{
  "n_layer": 9,
  "d_model": 192,
  "n_experts": 64,
  "experts_per_token": 6,
  "d_expert": 64,
  "d_shared_expert": 0,
  "activation": "gelu",
  "moe_layers": [0, 1, 2, 3, 4, 5, 6, 7, 8],
  "router_score": "softmax",
  "normalize_top_k": false,
  "routed_scale": 3.27,
  "balance_loss": 0.00365,
  "balance_bias": false,
  "router_z_loss": 0.001,
  "n_groups": 8,
  "groups_per_token": 2,
  "init_std_router": 0.0204,
  "lr_router": 0.00343,
  "n_head": 3,
  "n_kv_head": 1,
  "head_dim": 64,
  "vocab_size": 32000,
  "norm": "rmsnorm",
  "norm_place": "pre",
  "norm_eps": 1e-05,
  "positions": "rope",
  "rope_base": 10000.0,
  "rope_fraction": 1.0,
  "qk_norm": false,
  "attn_scale": 0.125,
  "tie_embeddings": false,
  "parallel_block": false,
  "init": "normal",
  "init_std_qkv": 0.0474,
  "init_std_o": 0.0112,
  "init_std_up": 0.0474,
  "init_std_down": 0.00558,
  "optimizer": "adamw",
  "lr": 0.00211,
  "beta1": 0.95,
  "beta2": 0.98,
  "weight_decay": 0.098,
  "lr_head": 0.044,
  "grad_clip": 1.0,
  "warmup_steps": 367,
  "schedule": "wsd",
  "decay_fraction": 0.685,
  "decay_shape": "linear",
  "final_lr_fraction": 0.05,
  "batch_tokens": 131072,
  "seq_len": 768,
  "doc_mask": true,
  "train_tokens": 971500000,
  "steps": 7412,
  "dataset": "wikipedia_en"
}
Below are experts of layer 2 (counted from 0) of a mixture-of-experts language model. Rows are named router (the router's row for the expert), up (a neuron's input weights, with its number), down (a neuron's output weights, with its number) and show model dimensions 0-191. Each number is 200 + 40 x the weight over its row's rms, rounded and kept within 0 to 999.
Before each expert's rows: "raises" lists some tokens whose logits its average output raises strongly, later layers aside; "comes before" lists some tokens at least twice as common just after its tokens as in all text. This comes from a sample of Wikipedia text that the model never trained on. Tokens count by the router's weight.

# expert 6
raises: "ed", " than", "ers"
comes before: " the", ":", " a", " be", " his", " birth"
router,213,262,267,270,226,227,197,224,284,160,214,148,185,243,231,248,220,134,229,225,171,272,182,153,213,249,191,247,206,255,160,232,230,169,255,222,183,239,141,197,219,176,177,173,154,186,196,233,233,230,249,176,273,167,235,233,215,151,205,170,222,215,259,191,248,138,205,166,187,132,179,217,240,176,220,289,212,183,247,221,278,243,201,209,147,221,192,219,195,188,209,233,306,157,147,169,187,154,192,138,186,165,176,264,146,213,204,149,198,225,265,287,263,166,213,246,163,160,150,210,230,200,168,114,223,161,157,207,146,200,199,225,288,114,171,173,163,193,182,128,244,221,148,198,148,165,187,157,206,218,138,195,256,228,196,172,215,159,182,176,241,165,263,152,247,187,199,247,210,262,173,168,174,213,204,170,250,251,241,112,202,148,197,180,199,181,176,265,195,217,163,256
up1,211,201,145,232,182,217,212,252,210,229,244,198,294,220,175,193,142,215,215,219,168,180,238,134,216,247,221,202,240,224,237,214,257,200,229,222,226,134,164,182,163,237,251,221,152,247,239,168,201,175,199,161,212,235,161,180,236,202,243,179,258,215,192,244,184,220,175,193,155,197,170,232,226,212,271,158,225,173,173,198,188,206,219,231,219,144,153,243,193,178,167,227,220,142,176,202,194,232,217,263,213,180,210,193,181,238,211,121,179,265,211,225,209,182,204,212,118,217,208,164,160,204,208,199,205,191,165,197,71,157,146,218,223,232,285,185,275,176,149,136,158,132,220,197,234,93,169,216,213,219,99,212,150,255,169,240,184,155,205,166,134,194,90,238,188,237,246,152,240,173,108,208,178,129,224,91,207,264,227,201,243,202,270,223,103,157,189,226,181,158,179,245
down1,239,174,210,252,217,255,205,225,202,203,226,203,162,164,192,164,233,152,239,171,262,207,141,250,163,198,168,154,254,178,243,185,175,254,145,232,184,204,192,235,150,192,247,184,181,205,217,220,159,247,144,155,188,215,190,211,200,181,226,218,212,233,205,281,209,169,146,230,183,225,222,261,274,212,170,89,222,205,206,197,223,165,274,242,199,130,120,178,228,287,297,300,207,235,261,295,189,255,175,242,171,107,225,223,180,260,177,189,200,215,227,223,205,239,246,182,121,278,193,217,165,165,124,225,224,204,175,210,174,142,213,130,187,223,194,293,185,202,154,204,187,141,198,269,255,143,249,210,216,216,168,250,194,229,252,207,220,140,186,169,180,200,178,237,256,169,139,148,172,163,210,179,182,213,244,202,164,260,186,185,204,198,268,180,194,149,213,168,243,273,250,213
up2,229,204,236,259,139,154,224,157,215,208,199,184,191,188,179,192,199,223,154,171,143,140,145,184,235,239,237,224,194,203,195,195,183,209,170,172,238,236,200,208,223,139,241,185,216,191,264,159,231,258,196,249,205,258,138,240,275,220,208,247,240,163,178,224,166,130,165,211,238,106,247,179,189,212,212,175,220,178,235,208,211,211,150,286,185,204,203,180,191,120,179,204,167,239,172,189,206,220,210,152,124,193,208,269,267,178,278,204,256,268,171,196,142,206,187,257,158,66,181,240,239,244,268,162,182,159,187,215,217,277,235,242,249,206,210,123,171,224,183,101,223,142,175,123,202,177,167,175,199,283,163,168,204,263,174,203,169,210,182,238,195,244,162,134,199,236,211,106,208,195,154,223,172,172,223,240,187,219,156,205,229,169,276,163,210,112,224,242,182,200,175,133
down2,242,188,222,271,196,163,311,181,153,254,126,233,211,214,197,203,243,241,223,195,183,77,228,231,216,242,179,176,272,194,258,169,194,171,100,179,176,115,102,248,190,185,245,180,176,170,253,208,184,243,233,231,181,239,177,218,157,259,259,178,188,175,232,225,241,163,260,179,252,170,212,222,240,248,166,224,190,210,255,184,189,217,160,199,180,186,197,133,201,168,162,191,159,120,124,246,211,195,155,112,179,194,226,249,250,174,221,125,185,295,207,236,209,155,231,204,248,211,137,236,201,176,170,177,199,169,206,266,204,165,254,149,174,139,169,251,266,154,191,150,196,119,149,158,211,255,182,192,165,217,204,169,203,232,169,164,176,218,230,203,220,246,251,149,161,235,229,173,191,233,225,150,152,170,199,154,113,203,191,201,200,164,213,164,158,198,217,243,161,239,210,170
up3,194,228,218,209,247,184,246,214,267,229,198,191,199,152,195,211,215,214,204,224,187,148,175,172,240,292,198,161,214,219,164,257,218,183,189,205,139,230,165,217,290,139,227,184,182,172,192,209,188,236,186,210,260,272,192,209,152,196,206,153,216,217,196,204,212,112,174,189,126,175,190,201,191,235,220,255,219,192,286,143,268,191,205,259,156,144,132,159,155,83,247,184,222,212,204,179,163,190,246,167,229,170,144,257,114,135,175,196,223,114,241,230,237,203,194,244,135,188,239,175,163,195,239,146,263,200,175,178,183,287,190,251,199,60,185,213,184,241,127,189,191,157,214,238,150,295,161,188,234,194,128,224,145,151,141,210,200,181,239,173,217,194,227,185,208,195,177,201,190,274,189,179,226,234,172,183,304,199,178,214,220,217,188,133,168,226,155,215,223,178,157,226
down3,275,164,161,219,122,181,199,181,214,256,202,212,122,251,192,164,176,209,182,240,186,181,200,275,142,143,225,187,175,250,171,172,221,211,209,225,125,196,195,162,161,231,232,173,214,281,153,147,159,166,227,222,177,170,183,231,238,216,149,227,225,187,216,123,218,200,238,214,222,217,250,212,197,192,182,193,211,268,218,163,175,197,197,202,190,264,167,261,147,273,103,201,175,211,215,304,223,190,183,242,184,190,274,225,217,183,242,167,177,139,211,266,207,176,215,192,213,232,208,203,140,131,193,225,168,235,92,164,175,198,259,246,211,207,155,242,95,147,214,276,226,190,157,150,210,257,186,221,167,170,185,147,205,200,221,125,212,190,196,226,235,292,236,236,260,252,194,243,249,188,205,216,166,70,202,188,196,133,147,208,194,177,167,200,225,211,182,161,208,124,265,174
up4,190,259,193,229,179,238,177,261,249,153,195,186,189,173,242,199,182,191,148,242,212,233,210,207,284,146,197,204,229,237,226,198,129,167,166,237,138,258,187,155,144,154,195,203,192,103,209,167,189,238,225,244,197,271,249,191,224,164,196,145,214,327,178,171,212,163,204,201,219,206,179,249,179,146,205,307,215,212,199,275,249,142,215,235,187,208,89,198,212,240,135,206,190,163,200,213,204,188,162,190,223,211,209,208,250,143,225,193,208,218,263,231,180,141,188,251,184,216,260,185,218,230,203,181,166,227,260,193,236,225,154,246,274,229,209,202,169,207,176,183,261,271,58,244,192,200,177,212,204,175,260,194,225,232,220,228,64,209,99,201,164,157,196,185,163,194,244,195,208,191,206,175,159,196,159,203,260,219,191,135,224,221,225,155,177,219,238,267,213,208,250,243
down4,199,229,199,275,169,183,237,163,174,195,211,154,210,184,176,202,203,202,290,190,214,168,139,279,175,250,166,239,95,168,223,167,271,241,233,206,267,266,252,237,192,229,209,150,222,235,211,190,195,190,234,232,144,119,230,218,229,177,136,171,188,247,172,166,228,247,150,233,214,173,211,199,221,182,213,195,222,173,295,252,202,173,269,205,183,159,160,212,225,257,226,226,194,242,215,174,204,151,201,233,173,175,201,173,96,271,215,234,228,173,202,218,228,259,227,208,191,203,115,230,138,212,203,150,193,188,160,200,191,215,346,212,175,178,174,215,175,162,193,187,138,210,186,234,220,250,167,216,206,125,160,269,247,192,254,168,301,265,159,157,295,187,198,164,186,143,186,229,141,176,191,266,252,194,257,212,152,264,179,205,224,219,156,223,223,268,193,222,178,211,189,226
up5,220,225,182,190,151,228,219,172,211,271,173,183,239,158,220,153,226,179,159,285,164,216,175,229,210,202,269,246,187,196,203,245,199,132,284,200,149,200,257,172,172,229,218,135,190,228,176,178,184,196,209,286,74,232,193,154,164,172,240,229,189,210,173,199,141,223,250,125,221,176,244,249,242,158,139,246,160,225,194,140,115,206,130,218,123,175,227,95,170,247,178,175,245,208,113,182,206,158,173,142,211,189,247,183,188,208,283,186,236,188,190,202,166,170,236,189,130,203,198,229,195,237,220,169,203,148,146,217,215,187,151,209,289,176,194,149,204,183,209,157,129,213,220,117,135,180,168,188,202,213,141,157,179,223,268,204,176,161,178,222,271,237,177,237,183,192,169,226,233,217,173,217,180,206,197,241,328,216,211,202,194,185,231,272,236,228,234,271,187,183,203,207
down5,184,276,212,132,224,245,117,185,240,258,144,167,196,156,175,258,222,222,255,182,197,159,219,220,208,195,221,224,231,211,202,211,180,165,210,173,207,235,189,192,284,182,193,236,275,138,233,193,223,251,229,171,215,237,183,106,213,219,196,256,200,214,177,241,195,191,159,186,209,204,189,241,242,226,273,202,105,155,166,274,164,168,150,270,154,191,110,154,172,174,219,270,213,167,252,74,209,214,172,231,136,241,132,184,214,189,246,159,122,233,231,168,232,124,155,233,224,191,231,209,233,144,201,193,219,154,167,184,293,199,200,138,175,120,246,177,192,210,213,215,169,175,108,205,175,232,145,229,183,263,168,134,162,239,222,173,194,203,133,152,202,171,248,124,184,239,229,160,152,228,195,182,147,243,233,225,182,234,186,181,174,204,133,181,211,196,195,198,167,238,161,206

# expert 4
raises: " magazine", "eg", "ter", "ers", "ress", " Register"
comes before: " the", " a", " be", " his", " their", " an"
router,176,212,193,255,201,167,170,235,213,97,189,121,194,220,251,194,206,175,292,235,192,240,227,132,242,268,186,223,239,271,178,240,156,131,250,214,225,220,181,197,196,181,179,156,185,197,249,216,260,176,217,190,229,176,199,245,217,163,169,163,249,184,189,164,261,203,194,150,142,95,186,199,216,158,220,246,179,203,176,179,280,209,176,289,183,230,205,180,248,176,204,274,293,117,157,146,211,223,156,166,205,159,114,248,175,153,238,219,182,189,261,261,214,148,219,207,133,185,215,165,177,237,211,91,204,228,180,157,202,145,170,269,235,188,186,165,154,132,198,173,262,205,254,231,159,163,211,190,191,187,171,187,284,207,204,237,205,213,145,150,214,144,223,166,243,212,168,202,238,149,209,173,149,245,212,152,257,241,269,129,221,143,217,194,230,195,182,195,211,244,182,223
up1,206,185,142,261,257,203,255,223,138,135,190,122,149,222,180,200,194,200,172,244,233,246,190,158,187,238,187,228,227,228,188,176,189,188,169,196,225,206,241,177,244,273,112,197,205,233,186,208,173,158,183,261,93,115,173,230,144,255,259,148,173,157,169,230,157,269,248,200,168,160,200,223,207,180,172,193,224,194,168,160,203,214,239,245,202,306,182,262,229,158,229,229,240,125,174,191,121,197,154,186,145,236,179,199,212,197,213,228,179,64,179,236,183,267,223,182,198,189,156,246,198,215,116,173,170,216,173,238,193,191,147,150,184,183,218,202,252,164,228,226,262,209,179,134,217,151,224,226,200,219,204,182,261,184,193,255,210,157,212,220,186,281,322,219,145,217,175,243,265,179,204,230,170,191,274,184,211,197,199,197,227,190,200,236,250,173,204,123,248,183,191,276
down1,174,223,237,237,173,153,77,212,203,199,200,210,180,211,256,214,142,223,204,185,170,182,267,200,221,214,222,254,244,145,232,263,180,147,228,131,264,211,242,213,183,228,263,167,218,207,236,176,173,282,163,184,231,223,201,213,179,207,232,150,223,200,174,210,282,183,161,315,155,205,256,108,174,231,127,141,99,288,147,203,149,172,259,254,204,203,188,197,242,246,151,162,206,182,190,296,238,215,177,179,195,251,193,209,188,194,202,190,206,203,163,177,204,191,181,237,135,213,182,201,224,230,178,284,209,137,209,174,218,182,277,245,216,134,225,201,163,140,239,198,125,168,171,229,156,235,182,244,167,174,278,237,182,157,212,186,154,183,103,147,212,172,220,147,151,231,231,205,172,246,207,272,187,204,210,171,249,233,137,227,183,187,192,180,206,170,167,231,140,222,162,212
up2,196,207,217,303,239,265,282,214,232,271,162,183,249,188,257,164,132,177,188,285,192,182,222,241,178,270,284,296,201,215,212,182,204,170,250,189,168,265,245,157,199,216,170,136,184,245,257,240,230,148,182,219,208,158,147,220,211,208,214,126,247,196,253,160,196,185,181,179,159,179,246,173,180,116,178,172,149,206,143,145,312,189,210,210,191,193,196,191,153,219,184,193,222,136,187,181,235,234,227,283,166,213,216,208,138,176,227,223,188,157,307,190,151,177,217,189,147,199,230,192,215,260,171,172,240,168,141,159,239,231,188,228,225,228,202,179,147,164,157,211,212,176,218,167,109,196,201,172,203,231,144,224,257,316,248,205,224,154,206,192,173,195,177,245,223,186,226,267,210,231,177,174,225,227,216,190,254,156,203,161,213,203,295,242,179,197,153,220,225,241,158,159
down2,186,233,209,183,134,232,191,216,187,184,208,145,249,168,189,195,176,217,167,212,306,196,221,188,253,212,207,167,192,219,114,144,222,262,225,280,204,177,200,190,199,228,227,188,142,178,263,188,173,205,221,159,273,212,231,200,212,111,172,175,190,180,156,257,216,239,118,133,147,102,234,210,244,202,177,182,211,208,191,241,240,147,150,202,184,196,189,236,207,196,232,188,237,217,149,227,220,273,127,196,183,151,136,183,211,254,172,182,207,183,203,224,212,245,219,168,166,208,188,267,189,171,192,129,172,232,197,216,213,173,231,203,162,197,166,162,160,247,273,172,175,295,142,228,219,212,235,223,190,288,170,175,121,237,172,167,223,247,201,123,127,140,224,241,190,162,196,144,219,113,207,186,159,264,214,139,195,158,115,185,170,224,126,176,230,126,212,307,183,189,191,247
up3,175,202,242,156,202,187,207,170,229,205,198,161,213,121,197,182,234,242,217,188,129,202,216,148,335,225,194,236,248,152,181,196,215,193,206,160,189,170,195,193,211,97,52,266,134,157,211,191,249,248,233,201,250,264,180,181,277,167,162,140,161,165,188,219,143,221,206,149,188,94,152,178,227,140,192,281,231,216,195,208,200,216,174,197,196,161,219,131,148,194,215,236,255,155,138,158,239,168,244,216,221,204,188,259,207,211,214,176,203,256,286,181,220,172,140,182,180,164,268,190,193,220,198,181,225,154,80,202,229,272,177,247,219,137,212,154,204,198,183,163,223,196,161,217,224,241,136,113,220,252,240,226,145,214,197,183,190,171,212,225,170,249,217,181,219,182,193,191,163,175,214,154,159,226,183,188,187,231,190,253,258,192,257,236,143,203,213,203,146,192,162,205
down3,212,213,206,184,191,226,185,222,182,207,225,157,209,243,195,195,252,212,219,217,126,118,157,137,230,224,169,215,300,230,224,165,205,184,179,175,298,213,187,245,163,140,219,262,212,154,227,140,214,203,311,181,135,183,168,181,131,263,173,186,163,178,178,152,241,191,203,188,215,162,266,210,205,260,205,187,185,279,209,263,210,211,178,189,145,217,208,224,262,252,160,263,190,198,199,262,156,203,192,128,196,222,195,205,267,200,140,144,173,176,221,247,231,150,286,168,242,224,138,199,220,165,183,152,191,167,280,178,198,162,153,157,253,227,220,251,183,148,217,163,172,177,199,249,230,193,152,180,213,193,265,200,266,139,104,177,260,221,186,208,214,192,174,141,277,233,195,221,225,228,266,160,208,170,239,189,214,106,163,161,243,164,162,203,295,192,185,147,222,194,247,238
up4,129,186,281,210,182,202,219,234,226,213,179,143,178,261,218,195,183,144,283,244,169,168,197,221,237,215,191,141,225,241,187,258,186,182,258,193,222,177,225,181,225,164,169,221,117,227,264,156,259,115,228,247,167,195,244,173,200,218,128,204,259,188,207,141,212,161,139,170,190,160,256,140,237,204,224,275,139,188,163,208,216,223,202,197,156,227,214,202,232,196,240,180,236,133,148,184,106,198,183,245,174,180,183,187,110,119,232,162,186,221,260,192,229,143,242,181,122,182,211,143,173,202,205,147,170,207,152,149,165,314,172,309,221,209,247,213,227,189,211,265,267,200,158,189,142,205,171,224,167,145,169,163,178,220,225,239,197,206,178,225,167,219,186,134,210,248,121,191,238,225,235,189,185,157,151,203,213,184,229,185,262,307,246,229,175,166,218,212,200,229,183,234
down4,186,187,248,214,133,212,221,218,231,93,244,128,188,213,233,229,175,155,260,199,152,203,135,125,235,205,168,247,176,238,213,201,189,190,227,174,162,192,199,143,221,128,197,203,219,213,217,179,266,157,237,193,253,185,205,202,212,186,248,189,185,217,174,172,185,170,217,276,132,85,246,190,197,233,244,203,144,214,104,212,238,195,189,246,178,295,205,214,236,192,268,201,312,165,168,91,145,201,171,201,192,152,148,206,155,120,253,189,193,177,277,197,235,155,253,207,198,201,217,182,194,197,206,94,222,159,221,132,176,162,173,276,238,219,148,205,166,147,206,130,206,230,151,199,213,219,160,192,187,178,222,223,250,236,177,180,119,215,194,143,204,165,216,218,216,243,138,203,241,212,229,227,170,162,229,129,264,239,172,199,191,170,262,228,150,193,188,177,248,164,187,206
up5,161,268,249,206,171,196,138,244,177,226,194,140,191,215,238,184,229,155,273,245,247,264,219,191,257,176,187,299,191,168,220,288,191,133,296,181,163,165,129,235,160,204,192,230,173,210,287,217,162,184,196,237,212,248,222,222,206,148,192,201,257,144,168,179,250,177,198,155,134,103,234,212,245,127,213,233,169,174,199,150,242,293,163,214,171,210,181,186,268,154,135,169,244,172,207,161,125,155,151,228,178,134,227,206,196,212,185,192,235,239,227,215,217,207,217,193,150,193,113,133,182,234,187,181,218,243,184,235,164,178,171,247,208,233,260,183,202,196,197,160,236,225,200,249,194,183,165,181,212,210,213,184,215,214,255,213,162,197,172,213,269,239,190,187,221,222,223,200,253,153,150,199,190,159,127,155,194,215,186,140,251,308,274,243,175,188,130,221,133,257,232,203
down5,255,179,256,206,164,205,227,233,235,156,195,145,192,275,236,191,147,156,192,186,206,197,160,85,210,195,192,228,234,302,216,178,140,192,249,171,195,231,144,163,214,174,248,228,164,209,174,226,262,160,266,179,201,230,145,222,244,188,213,168,209,240,186,198,247,156,234,225,213,182,201,231,188,192,241,225,147,200,207,181,238,175,214,249,218,196,232,265,173,242,210,185,318,135,179,147,202,178,170,189,204,129,187,121,212,187,223,118,201,219,241,168,273,214,225,215,205,211,198,194,132,125,215,125,244,154,160,106,190,139,134,184,264,231,103,184,132,237,217,169,177,192,178,131,256,170,192,171,135,210,244,197,222,192,190,258,136,157,192,139,231,180,234,192,150,238,212,290,295,192,212,188,172,215,186,192,273,219,206,179,145,196,180,183,162,185,147,217,198,197,175,240

# expert 51
raises: " with", " |", " and", " to", ".", " his"
comes before: " the", " of", ":", " in", " is", " •"
router,197,304,195,235,117,253,238,140,217,202,188,194,154,251,149,175,158,134,227,249,136,288,80,164,213,205,183,238,169,216,217,212,230,192,236,157,240,231,171,202,260,197,191,139,209,202,206,189,222,177,238,164,212,167,166,243,259,191,193,135,229,196,237,159,169,177,176,170,240,159,214,171,267,203,235,226,191,243,236,256,214,235,154,210,186,199,128,152,213,214,151,190,249,191,170,138,181,179,207,174,195,103,174,186,187,204,241,155,185,172,225,190,239,217,240,273,166,197,132,183,220,221,130,153,241,191,158,179,210,228,165,217,223,151,166,143,173,210,180,185,204,217,143,205,162,191,131,98,127,180,158,205,262,281,227,159,175,162,152,215,216,167,169,189,160,222,170,228,171,117,154,209,189,151,165,162,212,219,201,148,204,257,300,294,182,257,158,225,187,232,226,219
up0,218,219,197,211,189,171,174,175,182,161,188,187,131,214,201,179,105,253,206,226,105,194,220,157,200,153,241,187,150,314,201,246,167,222,278,221,223,219,200,194,257,202,239,208,271,144,197,129,186,140,158,180,246,187,188,175,167,158,124,188,180,187,177,182,125,160,194,195,224,229,197,232,230,72,226,162,173,225,150,189,146,169,175,229,209,167,209,181,273,215,228,189,227,204,131,137,201,206,131,227,253,204,129,179,224,185,251,228,208,153,200,206,189,228,183,258,239,210,238,203,205,243,147,196,252,308,193,172,227,215,202,250,192,181,184,150,185,198,231,194,233,297,184,127,229,199,191,185,162,216,224,228,165,239,161,253,184,215,124,201,200,159,266,230,110,240,173,159,172,104,227,188,181,245,207,177,169,168,194,217,260,268,159,265,241,161,250,181,186,246,236,224
down0,221,253,178,172,235,248,229,230,154,188,159,180,213,189,176,214,200,159,263,142,187,223,198,249,85,194,274,245,231,127,194,113,247,155,194,150,107,210,257,245,220,203,191,261,180,204,302,246,171,221,246,143,179,231,203,210,151,201,214,181,231,229,252,227,162,195,211,221,223,206,153,239,156,116,193,226,249,191,171,201,159,229,178,222,285,192,189,208,147,176,224,219,198,203,270,192,219,241,227,204,151,231,184,138,86,208,167,181,217,226,190,233,238,199,232,227,245,207,168,231,189,221,235,116,117,202,207,126,248,207,278,154,184,148,178,179,184,192,251,199,130,176,204,215,232,106,151,206,156,219,136,236,219,248,217,260,216,174,216,185,148,185,159,209,218,197,232,196,256,250,133,218,165,177,187,201,108,231,234,176,213,169,229,261,201,209,188,196,184,155,121,229
up1,167,257,247,209,107,233,211,237,206,182,211,153,187,234,223,185,88,202,216,234,164,138,178,146,166,173,238,183,193,246,238,162,212,161,242,166,280,194,139,190,153,216,206,237,189,209,182,163,234,231,124,290,160,192,186,190,158,206,167,153,254,221,217,71,182,195,212,148,228,163,230,126,244,201,205,258,200,176,201,228,233,188,167,202,247,222,231,143,273,228,163,215,248,186,65,181,126,224,219,134,213,163,126,207,205,175,195,189,181,155,189,206,254,215,202,220,183,182,192,232,221,191,99,218,212,177,165,99,162,188,201,212,274,245,199,193,163,120,248,230,254,177,193,117,228,106,192,254,196,159,182,202,179,186,226,186,150,120,195,153,285,215,221,223,197,209,186,227,236,183,217,180,201,160,221,194,192,239,233,200,202,214,197,213,253,208,228,245,174,221,232,230
down1,175,205,238,237,196,263,242,155,183,290,117,293,157,195,232,191,212,163,131,250,232,210,150,237,197,182,187,178,182,252,177,175,191,183,209,195,222,247,188,209,225,168,164,159,237,234,172,197,194,213,205,252,190,221,236,229,254,210,113,174,268,205,213,165,136,210,144,192,190,216,178,229,187,164,166,297,204,202,209,263,238,174,143,233,194,226,169,155,156,252,158,88,272,231,180,124,165,158,166,182,191,155,203,172,127,129,233,262,170,198,167,222,191,196,135,200,134,198,189,185,189,144,147,131,238,196,182,157,231,158,167,208,256,139,234,178,212,205,190,130,198,216,239,202,230,179,119,179,149,167,283,214,197,243,224,163,215,176,209,230,199,183,160,156,194,294,148,240,162,147,165,227,217,200,137,231,259,251,161,237,190,257,251,196,151,205,147,213,152,251,252,178
up2,218,305,183,239,158,194,217,207,178,145,164,153,191,216,206,208,169,211,210,239,197,276,101,200,163,247,176,220,179,187,189,189,192,172,217,202,190,173,130,190,256,222,228,166,154,210,218,234,210,192,129,147,200,165,202,194,201,96,236,205,250,194,193,207,186,212,220,161,161,183,167,172,281,156,243,239,178,197,240,200,212,203,161,272,217,165,243,173,191,167,148,216,236,227,229,188,241,273,132,121,122,98,197,272,239,229,214,206,233,244,173,232,214,248,220,189,204,163,165,196,214,201,200,156,236,172,148,195,197,139,209,212,190,212,156,268,204,160,225,185,170,170,266,187,168,180,171,230,236,206,171,191,148,115,218,262,184,193,178,245,212,175,253,202,141,196,194,230,191,152,188,279,214,199,243,40,175,223,280,103,250,142,202,274,182,251,149,179,155,189,213,207
down2,177,208,209,193,254,184,161,266,194,221,166,204,239,236,186,183,189,152,236,183,220,213,274,176,172,220,174,224,216,206,198,131,198,203,158,138,160,188,218,184,179,163,155,166,146,126,163,266,205,203,219,207,225,188,182,207,237,190,195,172,134,72,151,315,198,187,218,166,287,217,154,250,289,183,204,208,201,158,182,221,175,156,218,200,211,228,248,187,144,199,197,215,272,185,241,209,218,183,224,218,139,119,169,178,210,249,196,218,227,220,125,184,242,263,205,265,152,255,185,194,293,120,178,168,186,236,206,179,155,247,225,223,180,204,188,177,168,266,186,191,130,177,222,232,239,160,166,192,164,212,261,214,124,188,227,194,122,179,191,184,98,243,217,174,214,189,249,190,228,117,203,198,238,192,314,248,212,216,257,131,264,221,189,235,241,173,214,177,251,252,203,251
up3,182,256,162,142,176,192,193,232,198,140,177,212,209,186,117,227,226,224,212,208,235,230,185,169,245,306,205,166,200,234,244,201,182,189,221,184,263,199,279,126,307,197,91,188,217,248,171,143,194,181,227,161,227,105,271,177,191,240,215,218,243,150,158,149,206,187,315,159,215,178,188,149,230,161,278,256,138,210,218,226,220,159,181,186,169,199,171,215,201,198,262,235,184,188,199,175,182,156,182,205,145,236,231,181,195,202,201,175,170,219,194,279,255,155,229,184,158,153,244,83,178,151,202,152,214,213,211,186,227,243,210,194,163,282,137,202,275,264,207,210,200,250,209,212,140,90,202,220,186,138,162,167,209,218,202,163,211,133,169,254,187,177,206,182,138,188,186,204,171,211,226,189,178,181,232,152,176,228,181,172,193,236,247,261,214,255,258,146,179,170,219,217
down3,220,226,197,267,190,186,195,192,151,241,217,230,105,218,164,210,237,196,231,204,165,202,174,258,167,208,158,171,204,233,149,257,240,193,228,256,201,157,193,192,173,176,174,161,159,247,120,160,97,255,185,221,203,206,179,212,206,248,205,230,230,225,217,237,222,166,237,245,251,291,216,176,265,239,167,190,184,250,248,67,190,187,215,273,192,150,275,190,142,262,187,245,109,199,159,243,225,156,161,189,184,168,221,239,200,229,152,183,193,258,212,205,200,192,149,206,183,140,172,200,246,214,176,217,171,123,212,155,197,213,162,258,270,161,72,204,211,239,196,307,239,137,221,205,168,194,182,185,226,170,269,182,275,191,177,236,195,159,211,176,223,205,239,184,192,160,212,171,118,171,239,239,199,183,178,187,202,236,280,205,246,173,167,246,173,208,165,175,114,178,188,170
up4,111,144,156,272,208,222,226,250,224,176,208,191,196,169,231,183,191,180,184,237,193,179,142,167,167,184,213,225,240,222,236,267,180,182,203,153,151,196,216,216,320,195,218,212,230,231,249,184,188,205,148,203,145,192,209,218,268,231,231,106,153,184,239,183,181,190,231,174,191,198,215,259,214,227,228,170,158,177,198,191,186,210,196,261,217,229,194,237,201,170,262,246,187,185,213,167,248,294,100,184,196,220,220,260,165,138,210,201,252,172,220,191,252,190,239,238,194,168,228,166,125,224,99,228,305,292,270,283,262,201,155,226,192,233,265,189,199,185,174,198,229,272,169,196,174,146,185,196,200,176,162,214,199,182,194,184,265,166,156,172,263,224,262,141,215,279,230,130,207,232,156,172,259,127,216,161,212,147,215,153,236,260,213,236,155,176,184,175,188,132,166,226
down4,182,219,154,245,229,221,241,238,177,251,250,243,145,270,188,240,204,202,191,221,204,197,296,262,194,177,259,208,152,153,208,199,241,245,137,182,194,218,218,253,236,227,135,178,174,180,196,180,181,292,177,222,144,223,253,174,199,249,189,175,162,179,165,171,192,206,207,148,183,244,218,148,188,239,169,189,232,160,192,193,191,204,179,211,196,160,198,184,183,265,244,181,174,177,142,130,159,211,197,230,242,179,164,172,229,163,250,185,181,206,146,196,195,272,167,253,147,206,132,193,236,224,158,363,190,181,222,291,246,195,201,185,137,201,201,186,123,256,169,258,239,214,129,221,188,176,234,192,158,229,143,196,163,194,281,260,230,197,198,109,244,248,216,128,151,228,244,214,234,210,195,279,183,173,167,178,84,251,229,169,237,210,195,244,179,175,161,209,150,161,220,157